Below are experts of layer 2 (counted from 0) of a mixture-of-experts language model. Rows are named router (the router's row for the expert), gate (a neuron's input weights, with its number), up (a neuron's input weights, with its number), down (a neuron's output weights, with its number) and show model dimensions 0-127. Each number is 500 + 50 x the weight over its row's rms, rounded and kept within 0 to 999. Numbers have three digits each.
Before each expert's rows: a language model's description of what the expert responds to; "comes after" lists some tokens at least twice as common just before its tokens as in all text. This comes from a sample of Wikipedia text that the model never trained on. Tokens count by the router's weight.

# expert 11
Head/view word pieces. Short content words or pieces in titles, infobox labels and headings, such as view, head, Dream, Father, Geography.
comes after: "-", "|", " E", " The", "The", " National"
router:553466508490497495525485488410564459442432481387502492423506580530521524534552481463560533518525419458564597503464526475617605469476458454450453476428597611470470492506537511482474514461510438527384519421584550518526478497527519501473458470470471478486466420512529388493571480604466460577451502464453487546454419451474427410511570443473497523509491527507604511615522563501502516519498
gate2:533539519533459516455595563513411525555575506516443513512422553439505541470456417557555502558404429530505488494530395459469518555479534495565458541584459568470616484492562557570479485446527522563486364473576436518469386528502451556440549451569550485559462449517473397471440536532463486513519527454478498522497466596531559548512426496494540521409430550440510483485527531468514438525446
up2:541475513486463525485513501575473473524567502538387485547510475428480547514441548446555585501524447441524588592453473569541472516513479532559475514482466539446504501597507482493526421407541538517545541473521510494384477542512450531461605332499489708454472523552499457532512438442491556525517454439506499444515470532452510485527471501572419516510456436542496460484412469535501545543559
down2:637501501435481485475536558497493479464545532548575507526591461444525461531505458545459540412542527447536501476508478585424452500471484548480450487542507523519513553523504556395477441467524472478591553521539510591518524587492463486480462447451481499523398548482517485583505477406535599449553505405523539480457520421435414512493463477463578432554293488449517504444490452524525516554527
gate3:491411411457499562460507507559395475443423464457491528447492506546493548507530519449456485493479553409491432472510431454533457510539514479442515496496506595539451515527488454500555527527495504479410522568483614547588478507374443371521434428545493487390476538495456519588536508519463452501468582465467411486455533450550507460473545524482564457588598511428543480518519526449623464481440
up3:458482553433541522557463452576510472495547491467563582421568468434501500495480441551477504534444475432428457505447487533606503520445516479436562465448447576452485582575469499514534588521483467427489401427572560532505490527428547571577481512469544483544469520443537612595541422520550483435552504483405440461491544505513476411402534565530578489440488397459525538542509467474493552468476
down3:469479498480549517588502516501518552537537557548543464525529520520394504518444575535449510465593539417502594551459522516476500453470541554433504556520552494457516508475459470428472402425535463543513605598448448546536556476474360473512487504425540492555518583466553545554476510568440556467554505504576428386564423499493558427536511526476496519591468471488552416458524600584494500514464
gate4:465519487595460571475542484489496402504595457505552469445406476557436425455502512494466472511590540458526413472457445516542586520537555536438478480594462509540485496650442524539465447417544544564462402517493422495495475394467602545488409469598459484503439465519476463490465560412561495492488472418605508457522499442451555494534491532480464527452422463509530505513495514479532444492562
up4:525571464383435574488491512543509530429504490455514483490510540527509591544500461516477454508623517543629458591511537516514521430525492545534531547483666515415450515446451519525518579498603553508466493531484443559431450476586514537482475491498485610459564518495519501460521495461551531479534517482344475530544516495481555554411522453494432540590527564448475504459484487526438490503599
down4:530560490520483485513454499422530410461530483537580531515494441471441508474447507588528462531490483547435523447457511577610505481494447410466573501441497504573532458505601476669480479455548418451546536584448456532517481430527471515508523517442423490511423426471499622555480470524550445546460490536464512413520431492492577568497503597498485587525555470562587546442553475489482539469439
gate5:432577466503532469523330448443484451479470501461503562448483588592471431552558556428565519531514493470445568512493500490525538469499468536457477512517539542526603529531425516431379500492532473585498488441500466476483449591420542528499460539472521525417576419500553428491464491566468564507577528485467600478501523523473430492373453452480430464510532565566555501590461534526544473504472
up5:514462458478485502435585540548564503555415397497496539423569467460570517548454509602423508540493471511601482473514463560473484489414545439522581487495444499420499364555615564563550543479506527416482485538558449541501548467593478473506533414487459492526355522458491517480544439452504504476510490519440450490492516459489554472540477460455603492451520419439437517435464466466438558499465
down5:418477533511571443491386389445535589479599510499532567531461420565515581509467449487510509509492435490484584531470533505416430483402577464537483534555477451462501554552473508472431539460453496414522511566407540474503439528456556461508534533488519431512495523520490392379542484532512449458442491584573456451552543508468485541447457465590439480474579525490477420537574495527510527466586
gate6:563496439463551513505493432528490561515458476415412600571546564483443524487461456460398519561483506553458419397527460519451514537470532524462449474446494428532453505447513576511447562545487494429419593500453557493582509509487551446474440539497489481531464494480509561501515538601380445508489454540436458556341484469480465450495563453535477514483405425504491529474449451603504450512562
up6:566496431503507519578400473418497532488493489456546534500416601510489513505412536554560548540517477506583463445537537606555555556538520458486549532574457549504511578514490389519521571503467502536537495512530495492456534515423494510428617492551509458518382483505479507525478396528514461571554479627457454520531529570562516542565534472370432490585489504522497441556477519487530444398504
down6:546535376455556532483539517484451483468509489466529483474519485541503495480544488535518508468524420425423507481490462557438476528467432483487525541500562416456405492511447524473378504493397586447529409545450554485492506410431467502576377548477447497537399579583533530454538493565502500481556403516527489450577410491427461498504365550543491470485537505516576476531608537500533526508455
gate7:485471547543559483471507455506543501514511517379489492511581471370475503534575559538501501487495485504536560414445491449529560564479516506513535455508558464372582478425570523560400497489511487506493519513450447499472515419513485544398506549566488474511493547478534467461657436567460518530425559444508524530469463428592462465447581409554542457551488500522496436496615429563514452438520
up7:594452530500546467617524445562484491495541509438526490540558421453566441515583469471487505537487493473532615472472453509522536555532507563470463495474568508504583433473553377558507574461577536592445537401500465612445443410453433557479505446507481484492504536522591420501522354530521569569475497465522485464512500448480401495477576502533533467473556511530535510519544436527508418525487
down7:578528550476494528532460461576485512456443510541520444415470495497539560486535470512429558510441495520467513597502459567429503462516433383488507566580463495470547476508420512492576474512517505444476483492381479503473455528415542532433459532429470432398497530479549465419625474571545451466548444517565500507640449549536483357505413530552513553472446543496515503486568430521513513468455
gate8:505500426554524454486541446546530528524416455522488485379532492562511515448428550521472505582506441414557567549487504562516509426463560534481491472395544599490496502433549508488521529552462514580443423469516436490494512459544441470538519497568495546531540540485469464455427450550558470564531532432518469421457491513513468358437430458472419493451455493519625464526500391493607437440440
up8:595458503502483493454450467567442445548544520532477462569511504433409474443501475457494503515595497522466527485519454454366442444602511533465534547476539517623452585521463558552494493541481504619551424513489469520520526520512359563532517514520470499536471464561532441456469484502599468506639430530466447507552486521515495497466457579483481561552477423573633500495432488544545509511523
down8:492485489600536524455553574393617438542452440511493533490449554451498431440459445539490553498478487469500518432509367534556580507515413429529578402516455528535405486476529451430462527468535490460540511459500537504631490512480459517561502477477498540429516509543398405521430529465430494460475575512577494572448482495427496417486539449430519480436511495546482540540528573462534453480426
gate9:460538547586517368540492492460485428491442509505498504414510476605498553399387509454571540510515537527511506489446479510528521509538494490442478460471527438598407488452527595545589553484448462533459430559453522560598556459511536442437460551588599563479466472490489536530453497516521466535568446582539576541494446482616549466517475421497427500515452553494468447531523508544411485452520
up9:547420456441516493459553524469530433550545452477557520509583508430586492533462480490493518478510452541546466548501500368381469503559536514510404527547472513535493483493504526530492511480574382441439528543604438464500629539553510516514514477456502495347546566477513485482471488523560467492490463530462452524472513479448419583613467492575420503498583445502472528402575439511532433537459
down9:483581477496488484432560485535553585474437468496506486571485474404493512563503445416450550496491489576475516388499529459394585546510500532427482437455465521404405521430459553510428485426416482539508440472541525504527440387443485594443427471486406439544577479530421505527479491479468506537551467465439566428468571548527555532471453542462528542541588454531498511524403514460513512516439
gate10:479529491484594513440492459513602490465434499420500582433618530511519430558537388559460566480406516449489461403506456482461459424460528537442425509542566490489448436385489485507519388506525602536535540378473605528518486495540500476448474523473489564500551469444541520441488544425509445423473488524538449421492510469548459474541450560600523471487488485502505457534500514458506534476599
up10:608465508440525498495512499473541485582484453561554500438423526500424485393502512468544510489489511558509400456413468497539531489564479442575554491417458471492513508575537460511472476526495440586585493559499518413420502470560521519509456448500460488564513562505504535392462463584500521427479576547499541440534499528516542463478491439524436484582554568365638403582539513505472571536484
down10:437511422509463446506496526575382520515514590475513517513589470549497460498470436457526664458528363481339530571498494458531456523458445553475520525512408539480567503449546592479566522463515562482528551444518580575515557485471502550452430536569527478514501511491502468392381519515524435504518492457523530499422545544503469399443531492497520526503513491476500459535520498511514434413476
gate11:574532502429540492423495527572565589503501456510499536518490559514514545539483502409546491511585546489514557519572537514399590577548567467581472472555485507555436582503590394425493537527499527512460447478548489500553474470500393629533376516589447465586543432546502599518514465482490503558532473525435502468589484455525460506537467490443532532425485503502407488526483510554574503442488
up11:501520493511532489584527481474497459520547522492404389466456494551460473426544552442418478569429506542417451564484423554550480554542483525513480483518491516544504425421470609514464516504581439455596447473485588537543457496499500473393620599460540517424580494560468474515598527428558466474448491505486497425430523513467560401469526440529480475405456511478511463546465490493573445433514
down11:464487611555444497542480452565481410445540530526456460467425564467457577458520541440485493510449547482528420539526456453561507511489483433463524594529535534457507492534538532627447482518463365498504395527574469510501476535487481495555570385587528464437437530502504549414571555481479469477480420507489384512562472488607569593426466476474505519459482548471417490502505587472486505515488
gate12:511524522447542487521517545541442369517563495492545522527480413486517537484426527493488523469479573547353491533478495370461554468539468470505455558466514494546616446518447512514446455514586535549549436505472473439482572553504565504488607508410393484489489469544536530520508525513497482483515532498496527445474579582423546444443520521484477421572408533625579570592527473511519574511514
up12:527600491489398619478415549473501514450566529486398625528446562577497510470579538521554446512465456507506442516526572565487503531511502558556507422464413495588508517534494503462508549498519495423448438496515462493499424442495483543412365493501497467529459520427481553490459472558501446618567497575555429469451521533504450582572496494437602465518491448435478484465547542479480549525489
down12:459453461600424492526519501556418565441548473518454492490407525515496482449586500616490492514573521415499407544450443552520556530522498587457488537533515507413581516591519553471485511573528496486445543514473473465566517503413549418504540509545539384444520554573467567411450466512567553465462574469516480451439611543436459533498494561516486459559536481483463478594512512516477405547445
gate13:496455483443514456574492582518458469459493528462477490452478480546484541536490415482475399590473639487476506421448511481480586516460486538506576538613507458553510534528440468561590436548513579547498412447533469410467498483481535502456506486369458481445428419516480370545581508516540505448574585604521511501483593438444486508511529473531446540454518433515494525497496488539471527410512
up13:483485510553575489535522455543498496548587506557451399545456527476495364445488559571512447396552475518432517471596473554470513620525464505437454516500500556518447518465549488426421563532441583506537486383548563472548514521453599488541490508530499501547469503509479548554383390604474477495509445426417458416475465494507401472520474489486522495588514492483521503539485568528498533558529
down13:500507555427527511479442471478495551561408495454412509556514502646540595563488502459472481544429476501588460443497476476544512535451507467449435435594417587511498563616481511464379537521433448518519565538586482526356528443516551540487456530497439576486517513497516508510402507452502441539515554417508565555485514454558518551460529555441511502422470514496561483548480424450482479489519
gate14:451508430472473552505440514460490494568449472456584602503528541522484528505421416462475621428452502453512490458546538501388505543446569446535553618553592485452431449527565487499475608457510447511452520466539511472616509532418541448524411471517513473444485538498559514512430420530501438586471582595455465529428533449461506486403547509439491488440448533547469496547509497533525506559489
up14:479490491506429485522482432554493470431572605455485535538436443519512464412466479504472465484503622487568520489469448402508419463545565560468549504425540523562443464540480423465572509550368479520484473495499516491573490486418501430487512564419517464452459513557505532500440498485508370519469460545463492473491554561452426437488505565505597442375425553509393474441514576500490483551520
down14:516559482469490555555528518480445505426436530559526521551461597567397463490501547477537523465471419488419441481530525459493555401409541489515531525456505582465466505519606466477471469534468480479509488457458475563476540451428570556557542553608515536536437467519525603534484488489535432492495591400528582545469528565438575503521498432548569536520412589432550517504425598426448462516496
gate15:537500530536532561445501401537570445463452603465539477512500527554528489438452603452546467521573494452551533492489487534370510433461452440520508518510536489430559476441528564467451490547540512601587427469513451563537387506483468552503533506565378471496549475479484484509429444547557538505547562553529577522501477576407508589397480536502467472470483488557552594582572453490548535504495
up15:474361556436523472466530493559412497440528527381481432519471471551443593467414425507530478459539518536495435470556430567491510470570387522553518420479463476478493574445552451438576517486524550510528473454519497514516511457507548520563486443490479554533513442451469475514483578432513449537491458540536506469491487512623504435467439567389454494563527528549589452411437536529531435419561
down15:617602515510558525445508449430486434443524562407534466454495538488500437466520541501449478513487533427487496471503463573464560499541472493441531493544476504435461534484456569522609431480494468551518507502575548534461545523471564633632509582523479405390629512541459555608458433444499450487542463451574518526547496486498528532493512502502519492562512544497526551548480551422421475450561
gate16:586528548570501418569466540491425468583445551472565484440519450535423446499449482473516471496565517498495399516447505538466534472464453505486520476522540557418465518534583512432519537517527522427552485520439455412456491525564418501508491383470449569504449464546543522515500454423586505495441548482524458442528497520504503318497493386455418436555598463556434549450498440485523450518490
up16:511561446521568606574479497671521415499533494432509559447501536521541500485510486506561508555434506571467478463613421533592495549470561477448489457511505485527513458465463522549487466543557461520539544464515572618547475525450525518443566454467471543514482584453480553504409455504448453529499492576500600453544561497507478470474475506489561472582372525510472538507481541408408456520595
down16:498509568529493542428456482602488483506570513537488476540476447596499524543554590510490500520453431476557640486456418535405479447545480508458486533553458515458513535512441582471581509493489510444508519548460499476511433575595529476465553554535496494445564465428509441595425400494528537471471608540462483527510469540569479512493569514499504484582492625481482387564525443606583484497470
gate17:474511525435440463445486479543567497438459514472606530440589604449502564564466536604560559504494401492464514485541458515476594498464466484487467496453563566476533473496474466581445502447469410449504509473448439605416499475504447490450491539501440490482539456537539499585511451523477529515481412403449504582429532462509508482492481505564481583461398563556568492587463534391489483508607
up17:464496514451487417529452519448529463399482466452533524557527569435504520526563478511583496434444352442519541445581529520511546512502468499522487559425593579519523484468502460473472554522499406495483569573460473507472459590473431549464439464508426459496444496482584504589557461546382520556482424459465461528464548517547472436560485476532532501426464599536584460508438613455513486549563
down17:510542467515471509500467418385507533573460522491459484455473481448448524484478572454361627425529533434449429478471485495481527488523518467471487424517496485513488478514618454521496559535443497538620526366576510447538510521470535419505473412581531451506502579419493541503472480473490571485483411525482467582588543526494477594584525439494518579470487408552537573512530511529495493547448
gate18:482533527504582460539562526496487482470447569386449518476529522517497554461427433522480558561459459474518513495395522515516508519558459479438536369610560634483460505516546501537550455493402590463543513512395495507538557490494476553496463474469491426534480571542466436497479496450559483523473537458498455546552598493474407434472622517451443485453615506586562545541574547488516510518477
up18:463487534475474489539483454448487487506578494589425489495480510496443440551491495480552478444515495487468551408554485487515474506421465534549458599402390489484504525546438567467458488534540455484446383461584528496504444454452490482501549563450494513537514450514598471542506600486548396474549447477446446418558377573507580529436426501492456403603439550535502509401554470517541494451457
down18:525476617497514484499523502540465486556486533449535500408390492562573587560467551467457507529522470560448468557447492428569427470516535505550572470531481501493510546403495535543451644524504473470544491468592594511520491392446391589453449462490413461403468566594498474529480496497513492520502494537530585440524535405512494477519486513513522546435428503469534480541473503430397535535567
gate19:483500576476432496534423428513540425472501478471524507508492481508521496507529443576582484567474547483571509453477536489559521582449472477539546507555539533431543408474496446555501488561532512510438421594567531490586436428498619528474490547373487473463546546575488532509569438536426462509457563582460506526396567540490457400519543469542452489377607533523550468545518471540513464533569
up19:474438457491502413498455414461535590539559481521509652550405488463493522508473527478469540481432468613505482507545419502475444424561512573515449443531517426528459542481466452494492530521480485484435569469582413579508522553553459498443579532538445430565512514481495518556399494441461531456544527541500500495512448438390567570467505479546613458572500491474453455517455467380514510534439
down19:478515546524540426485485550566540516538458482539583511522500425413518549495404436424581523595419601503561583475458428514550578510516524441470524523461455520513505443489559504448517591515501502543432514457526533508530499518605538465538544562483531501480524553459337425437569479616499509497506586492544615477478528481493518493517581548500556498446546552493531583438510494538453519460418
gate20:456591480513540509524449481544612470441461485403563526517485560600515518556502534554521492581480441422495525543534540517492576511545513467415413553495433528493534505561493536455436443478485489484369497535457551489543476478517482489467570502552505535491542531431551369449477572482480624459445360548500492519501473549423534456508525460433483564496491635452476528482492475493536526592562
up20:551524565443445494534601517447500493584445518511420533478555553564514465522475472485537535490475558611607490550479603547441538448424504545552550461498521569436489546477457461542472481474485484481484493364477452529536527482471499518419485410440450560519438533505422529486471453585547377472421577532623486477431529435498527490532498493526441486549565576561499461495495487533485421554580
down20:485525439511455404503498531557533482472551558483620510585539502525526515452511626509474535513485534540490547548530422550544474492438481538442523508452568446487439568502499527472412505593473540462500604499511450526478452527493439513442467530464447512451565386471489520526481583559537564462436464462529457426472463444593478542546382498521537581533488573464424501566528564589473452627465
gate21:515437581530632451553505508533575525454516458490497469416459558503488498507504507534517560545477436519514480547491393477548598555500525422480483514494525499532440596594516484485441522501531510504417447508469463480405386497486554520485493507504581412541461516548523537428520522607514524542555472470575441509559483471557557458436616462466497608624494562503582421437535507545528469514463
up21:570389420488560447528507433511554504459523526449457483503573532464495483479477397490533524573517457553476567483514470486566548519590482510569449382547556535538567493545512609519548476542552492448516477622516509441488523464476505514457489518486598454494482550505382442433455499499529448532495467572490508604405539492574524513498548463421501420473422548595475466578529533588520454474431
down21:461415514447503554500541511511469425516491593576423574574437515398507418482454467565380527587420496457434489589475484485492566509449508485434461480541452489514549476551476472522495625523466540527467497517444465431530459431503513473502447414450440441556460459526552476400550535581541529455472557478500413465551491510480439506512462567539587548453487444475401431523475420547469498439492
gate22:568510458496495540513505487540541520579491578500478473424430646479509564584492473530540473485459576508529484526471510506508502510588471556492518489523518520474515413587444501474448523457397522544531432548420496564428584453469472479460584614493445504548496501651538489434521464609478527552520514574531420495486563449550451573485428552527486419559505530511494457588554601516465531497522
up22:416457512545469381435531463483511472524452527464522456641636484513516526516639418508587480433471404526541479488502544563515445481518555394508429524470466512455467566506508485497498549489568570525447560516552577499520447487504484430557482588480471494459470430415530544609534515516501436458442584529440573553453537538470498500494505458554525502457511520569540546484564430490537429526497
down22:505549470474389402555604470515505491498576518561499441434534465539525411487450564574504466513589450461475505473632592479446494541485533509466503563409485523458512433573439626412503410529489517493484469565500612444451510481478573545516528487559529485486437481567469396528485460507487456524407520432447523591487557508520470471474537444573528485464472492440484518591567472491477497510495
gate23:433495450447400527614424416492504533446517421467510485479536485412475604532553477527485531504476497432546575506449546560568561431572440437601499491503504479391493531506499547540482474533485500484609517461540560481498473451547507473475530435515548623494490437519462440562514576565567475574456455497474400460432486538457435421439508482499468445505459552504506487537532517515503502595620
up23:542534474518605575428473640423493454560517503473464484485445509503534441497468501487496542586467446528444532544501436420517421550389449465465520460507537502566465555424512495559463541519418540558507542563418391378551546535357506512497528493560510486418507582490573538452519491504450547442528435521556522515501504494489624515511568522497508465533568463487470536484581496528497478518423
down23:489504570474435508497493414457547507482553506477481473538465463575502434502422512573553534504435498486583470512529500460468472500501396423481446478458510480493561496563484409520506426432540544493461508474520483538474607556543451596574484487600469468555518532510514487461480480409524630504664325530515459462474454500477573439543526500536496436510556493488562599533533438524531480440496
gate24:514536566543560441542556538418590560425503485541455523379480477517580554525542595483515468541435499574485527553506419534530450545501505604492449494501608479487510515516513548508521506417520594510436440475584448514570505505534527513510554531553526462413425486461477475534458400517520542358458534432477435508501531526458468420476552552546505518492427573510512389522417447443505456491543
up24:516599423585453503516485561456516454442404546505483650534478469491547516534559560460486510428505554480412488519547507606417513532517489441439466489527548521508543499555492528491427486460496532595439526546567566465528520456510537610432501469469522533514509523541530486520455445559441533540466443461487521585476488457469476511532473602425454496534493497654470492456464534370550548540591
down24:436443545411500525515486465526551514542459546477508536521514496595519612538570472572446388510412478535495505459535519555463444499553550426594384557470563492416536421500558472593457521505444439523531491479426517531467574411462570529596525463590472477491489462377509493467496535525470445587505489513482491540485541559652512516441461496489551567476497526543501497515448454508539509454561
gate25:540479469428463527534533516468529492507537533435516506454430576435492532495469473515463533515476518429388511594536494567560489579407555425459569501628512524508571427572590608520486497560629573461552624499466573526461500492472565489549408455506456441422433523538436499462485490540507527596509508494532518560475490495398483536489522529538570511540530525517450435570522487499463436518531
up25:463529421571489394462435411429552373533511528391500480457457564496558501466559427460533442557428503534537419494552440447445495482482561494543547450538578452541514518526405422485494422543563525477545543538390422509519401529495498558529501503508595446510494533476498526498443544519448400445514559450416493535531505442519510446525476534480483495523504486537466526563543536585499408452575
down25:496552512327443514459522485428496505561590441503510516566440434482518512480520495479411541434492385523467527475472569497483498460488547518485492448553451430535512483469496469511550591419486542512461436538459504633539535510397502541469549514479410494523422423571507437466489573427487438589509561526521504590456468485427464411541575581511471531507513433504441495517515513481603525522447
gate26:431482480545535504502460466410464539467562539519473497481424516535476511496602455500461446536387431493542494603454518527506519454486422521485468558427526482458543503511549438454494435464503538563481509488503507562496473458453511476580499620533502475565510432478456492531499561478408519484457444400492413464477405571474495462524571416422474528397489533535557398600510438556604410426516
up26:415527428545523395404461484444531508520625549591480545588477441537535519514530452495541448521541471506550558533562528542588504517398489465476526484565458556591481579491524474494425492414515523547474524608506494545559486560507460528480528538527465536615565651577444476483470455582429480590537541470526450523500580501501426488480488488494507507481489445498485554412479473555525464526454
down26:451447497587550536562412498541547444528558490498515528524472435463480497483457455416422465499505495449517562507503552460458578575517503476581496561527517564432626433457515556521488557457540442525505513470431457446465513584453544490444465436582563546516474560570506392492486442493389521597542514593497495565498456520420526440493504454533410529415512568521494426516460557430501544447415
gate27:469557450508563507511471432376500514498491481539407497529507483496540535539519434499434442504510543451540472505489493530463624573430548514518605522448560463503558422469564462523415540485519554503474553578525471524592480538380535590496451479474450413468534483504479497499553461520535441523452536480503472518475556369515533491399439614466494511366501430477613485496562518542525527536522
up27:436560495574461437546520480519514481485440465492542448565628553502510485467527456550504485501585433455469536426515490463527388493536467488533359428496402488592487495460490666408526504445554503507567456548489569544511482436609456376481456487431505460493509517511503500524533561515523554557557509485493553503514427538476417518488512429492461586572516504468480543524522522475492586570493
down27:449495565441541432472560407559483449494517510480499475603516386435507498541501500526568537463491489458424498504458494474499424402556584551437509551487555493572485512486521496411427501532546405538445534539532419427586527453544501481471556417477546442639490507535485471462468497488433504518444549470449442517496448536598437504582553558573525509510538549421548576459459440447442444530536
gate28:448459557519519509551482460513522384510529516546468532488490551503532503472405501515559476476516547518554538466499442424508445477421470532514469450590442436433620437524640545514434421488533510461446460410418539466442447513491618415516451501459453437551450439505482449462468568512571485503414508427506483494542477436540620562473503440481492492489540570511486542589561489488444538587527
up28:497513491590510519592535419566585516504553573425552470511500429492468578509452493491521450505553467464391469549529501518437600521553453552496517608442617495468473515495461522536559534502485521441515473496563425477494546510561557546491475499385492459494491531564577445588577454548495547496559508541654495538392532499481502533555422560488515523540471493577516454555450456570476445451468
down28:528494415526491505582534534448543384441563487449488443466592525490459646477502456435545541525578513523537470538508520395568468511538511533481569576518477486410494483537487548497417438415614540527514418510454486502450474503494482594548520528465577535581567563506480457579550450516588526427588459454413516403497452518500408497474468549441469536537507473454525533498511551500482533463483
gate29:535478528500590445438511501520465501444576528529477502511505419541505491396461485568562576463522418577534537509527471498565541493536507512524457486514623497471467455514420599436474565508503410504459462491530602458577558549487507455385452506599443508434503423429453523382474502551448479537463593595545530435505482500519448456481528516412460449541573471546496456556532490506462443439569
up29:530468536514452489501529529514554520484514459482529481466525500515461477477597410487445460507487485541531438397543521487525438527571483473476606450483489469540416611555512458497503458511507424527505467512500528587509526491515485632485549454515556549476462548477487455478522452500585413541565554464502531505473535594430429526540441572542457336474496422500459521390437474571481654573514
down29:422546477506538493418452506541485458611456468544582498526524493497469505516528569505527535482497485597504534527492434478475421545496544426420501400480544481568517486499571423440477458470475468522507465432499521498598541489455559509489565566387521560566563403483522445517523453591509564581488484368594444481549497529550440489375467566489481428470586508459556519521459433466453519537469
gate30:554464486509555566568479545497535421488523537335496544468527467604451499563415466488516549522495580519439477480497495605549554520493487416463499537559500511480473467497431570524479498557484555529510606555497494524571476433514483507463497527413501512455397578493503545451536400632530447524491489596431523425495513470429523481419597493498472549543569543509450525551425523461572511545538
up30:549398561453428532469508507544409524468524491537458406509410470424574529546497522439525441456445481532491600503556577430552486569536546485504593593568507504538451461467541464491562583432502492468471505445527539538514481526482512538536393509589453429466544473458538533518518432516457492539556490482540528474541474556379458528512497422582602452472473525520473515372491424491476505416437
down30:545471584484594371463461590546433501578487400530463520442496582523527470536460480509474555524447608435456457497464509479468570601516511568441546504465507604503501448460593549545509434531518509569542518528480493478573516491554546440542465487506475611433410557412514460448555567519468480548535572515500517585566471431474463533514454459556453528526478518437456525541505482551561519508592
gate31:537505547465473423489477525436397437445433524510467505458547473547574527464426444444443491433461491493378485547469488552643546553497512499456525523480481373480453440451535553500504463457603531489507572496472505515593562455481507442493522493515545512461552421466555546560533508507442512544524477503487572446468480407456557570548493445447509518499424442438456581399456448573402511513431
up31:604448527522518535599535429615491537451536443505453450482499490599536508546467521520519498499416432533475418480600497498521454531536567503469491533547508519523487511422544567564480547533576586534473457391462490617474491524608472448466548482575480471575493539535486505501538512500462453441457520472526437527532457512509407574513446478461488483461604499388529436487595509485402571422511
down31:467448463482546528494503496403521481447375474428459497429546447491405505501429499549458433454406542552488488512432417498582490515478469441566485471482528505437467499471471433541464477489534334496547519498408499338400523471449445538506440428531528512572473521476447471535498548441521453469554573504550432559509539432406451498550512534512460494536445493429490540531510549572501526520444
gate32:467429559497523576482463465538499495549471431484575490449506558517500541592411464561551505507579512450536478466483547465525581469488411448608500512467563545511544497455437497552399524463499542522561533534581607394468544534536421508395511587500400499460445432531485519500612516560519481583456520419421516444499486449526497410464540463510534619540530469521563469488497509477526492466557
up32:493396481525561535459479472588521554512475535441517556551509531457435502541464505426458462459472534521433491484479521445479443464507450408482524493539441594483496503508524389451519472519542522598508571500498508456498409466495478482503365563594488500464435480465614463501546358532408475550461564565461437584490545406541517506465480464507559625554468440495504410493529504575469467502491
down32:557457591524499516435516570484612553576478438454522454496488543425559499496426469569559578493554544568468468434471588518472510471479547438372497533556491449445480453484527545436461536468519440546466486580445597413446495444468484532408581490523486428383636506555504467546500488468498480461546466482572469517555503482451467492546500479500409541567430449551438469508486493515472506429522
gate33:543495627567504574499486487492521522521478520433474464557436435612523445500549582490423488557543425537479467442472608470552598517467465489463519444492584515594520512420529497463429525510455450509485564575483573490619519498574560484404468533514511440507537462435479435528434426512510520527493467576485549524492467499501499445485588456489374470496523520399549479514480457516587527557581
up33:504517568500419585507428515459454477518537512442460493469471451586539460527528597496484528482538431510504494466554575536532588551455504505502552467532531490525492535444416444454542585542449450455537552518579631438539636472515495483441513526513583515483535489455433416528414543480513465549545472602508621494501447496493515435490571490463376510536536541435564511536509518618551538481541
down33:536461487502482480443460446483503525436533545427492484431510440475553518398531598538478474491531532541508416418515529536453479565444521491526429513466491475419506549620475476547410356472481457456563479464577533520414576600553530488514530497496508509496519519564521524570537595526534569342528514546483480504464481485525508571499526481617520468430477397543597524516533524516476482536420
gate34:517575581422402552451484510389559506566509470509475515447517474564446523497546492552496432464524472502475503568500543445552621494412569464434491580527572589407433442479442340512463491472502567478488478521455482573517584466417422504425498470438559448518496509482450551515492439532513496493501494538553528495494523504552462607525514486445497548503496497562577528456505587438596540527499
up34:434510512457516446630524528510400521522488589551412517434509563415425469515417573488578423539585460492418424509567420455500570502609518536492495489476468474502480400503485501470457433519462431562577549554461505532466582464506472528501477468515516549472522496538510559475398490526503503396504510478467551499506619479586557465520450455480500430481551592519444543523496417526492516524578
down34:522439466477473571432571380572525424558495457565544558437491489539566496476463539540456577508458391544456452425506485395514498536471493510433488545529394413453533532471429478518534545421453503416535514522485571442493490516524476556473533430482567498503574498529524545464437514499528522534573450502531481533418508510455570471521545557559595447478524441494423506449593424553508535635493
gate35:483423507463446562494501469420544503469454561559501469347500518445559514450481478523476460507531521564508420505556512428417565511480503470515555440427562575551460505479554476568571456486539456431522470537419481529512410480538524485507487416517469517483447483499399555507523428471436540435527602558468469445488531485474548566522483367537592398514477477383452476463569502553463518538428
up35:453452533474447472422523470511606534549541465452484531450664497487524441440655558571520681482478464470510533517466569513481483557533446555529383551456525516504497397492544468461490491454438489505447483544445527501576485529530468472553486572513498575431514480489510487460515468573442522475506470502527453486571428469495531517501456400573532435475594492483482467505469538479430453498567
down35:450450549544536449427502472630561564464469498519531452511508498455590530487443532478541524553486407482523413560506495612416487519480497505487529501479545462587446544504556513421494431378482530613462445511523468502427521452558514502460417595502423574550503492573500553529465514440513448539445537495502508470388522539486507541501522540416516577521507574433485435456560531496516596427576
gate36:397574516550546546499437461467443606493488555539519526481502488601406487502437396586480531535488641539518461431484530519502536416451507510471516523560452536472498498527450518500446514435444565456548538500390560510522515479533485546491560457482496568438500405467432488435510558423555551433527492433439452481634454549485556553489505609494436595498503467488543506535538565496474495525527
up36:506433423484612558517381470460517453457505537548471430512505516481493454553501556455499446479524489426596518604530543429467473523483550491502487453505557547500490550434498490529394506550444579517480526465469525446518551437491495487456459500540473494494551564520399393497575486555459571496445487429453460496550507462457577510535592552487464536553355506519515612474574579530555595493559
down36:455626519485487529542462506464453521509503477415570421461518531534551519470544533598614492535470407498462500493412572550546523516446533498500490377485526513511448477556526493517498527556516510450500514451442456518432535524434542496494519416542570526538562416451497466537467598443415422503586495562465471438575471449590447513572522515401406487521580530454508535434522451395539507500453
gate37:525502448465422490537442501446544484452446571520575530395434462567526492436455430465485484572490505545545527559508518483539539567418545550559507462530557506683437513533456445505519453403500498519489398435512548507537469429483422569443504403550512544465543433536469476566492436598462456506546543513572482563485492387401452476520494575444479491465489532520502571520485507524454436508515
up37:513444520423455406464485450512558468475530596484536393472491557455402459456536490527617530545402542416469511544562532452529474484551460482503419585506567396529484420506467521436498432534501502452454486419542525434419611531554497511502481493505495446464618515563575505440592542523525436527529511510431544533591516506419497414450522452482438459457533458488510504533560462502512449466497
down37:540534484432501523483482497568563524547613444566508480517451561482433544455594453500472604450496395497508492504432506489456511523484527513499636433563494465486473478488467542496449531406434396482525527422383526583524486570539575465415536509507598472531493417603438536531548449469492518595531554483487514539518547538471539525507445553485462522564494491463527494463534402564564425463457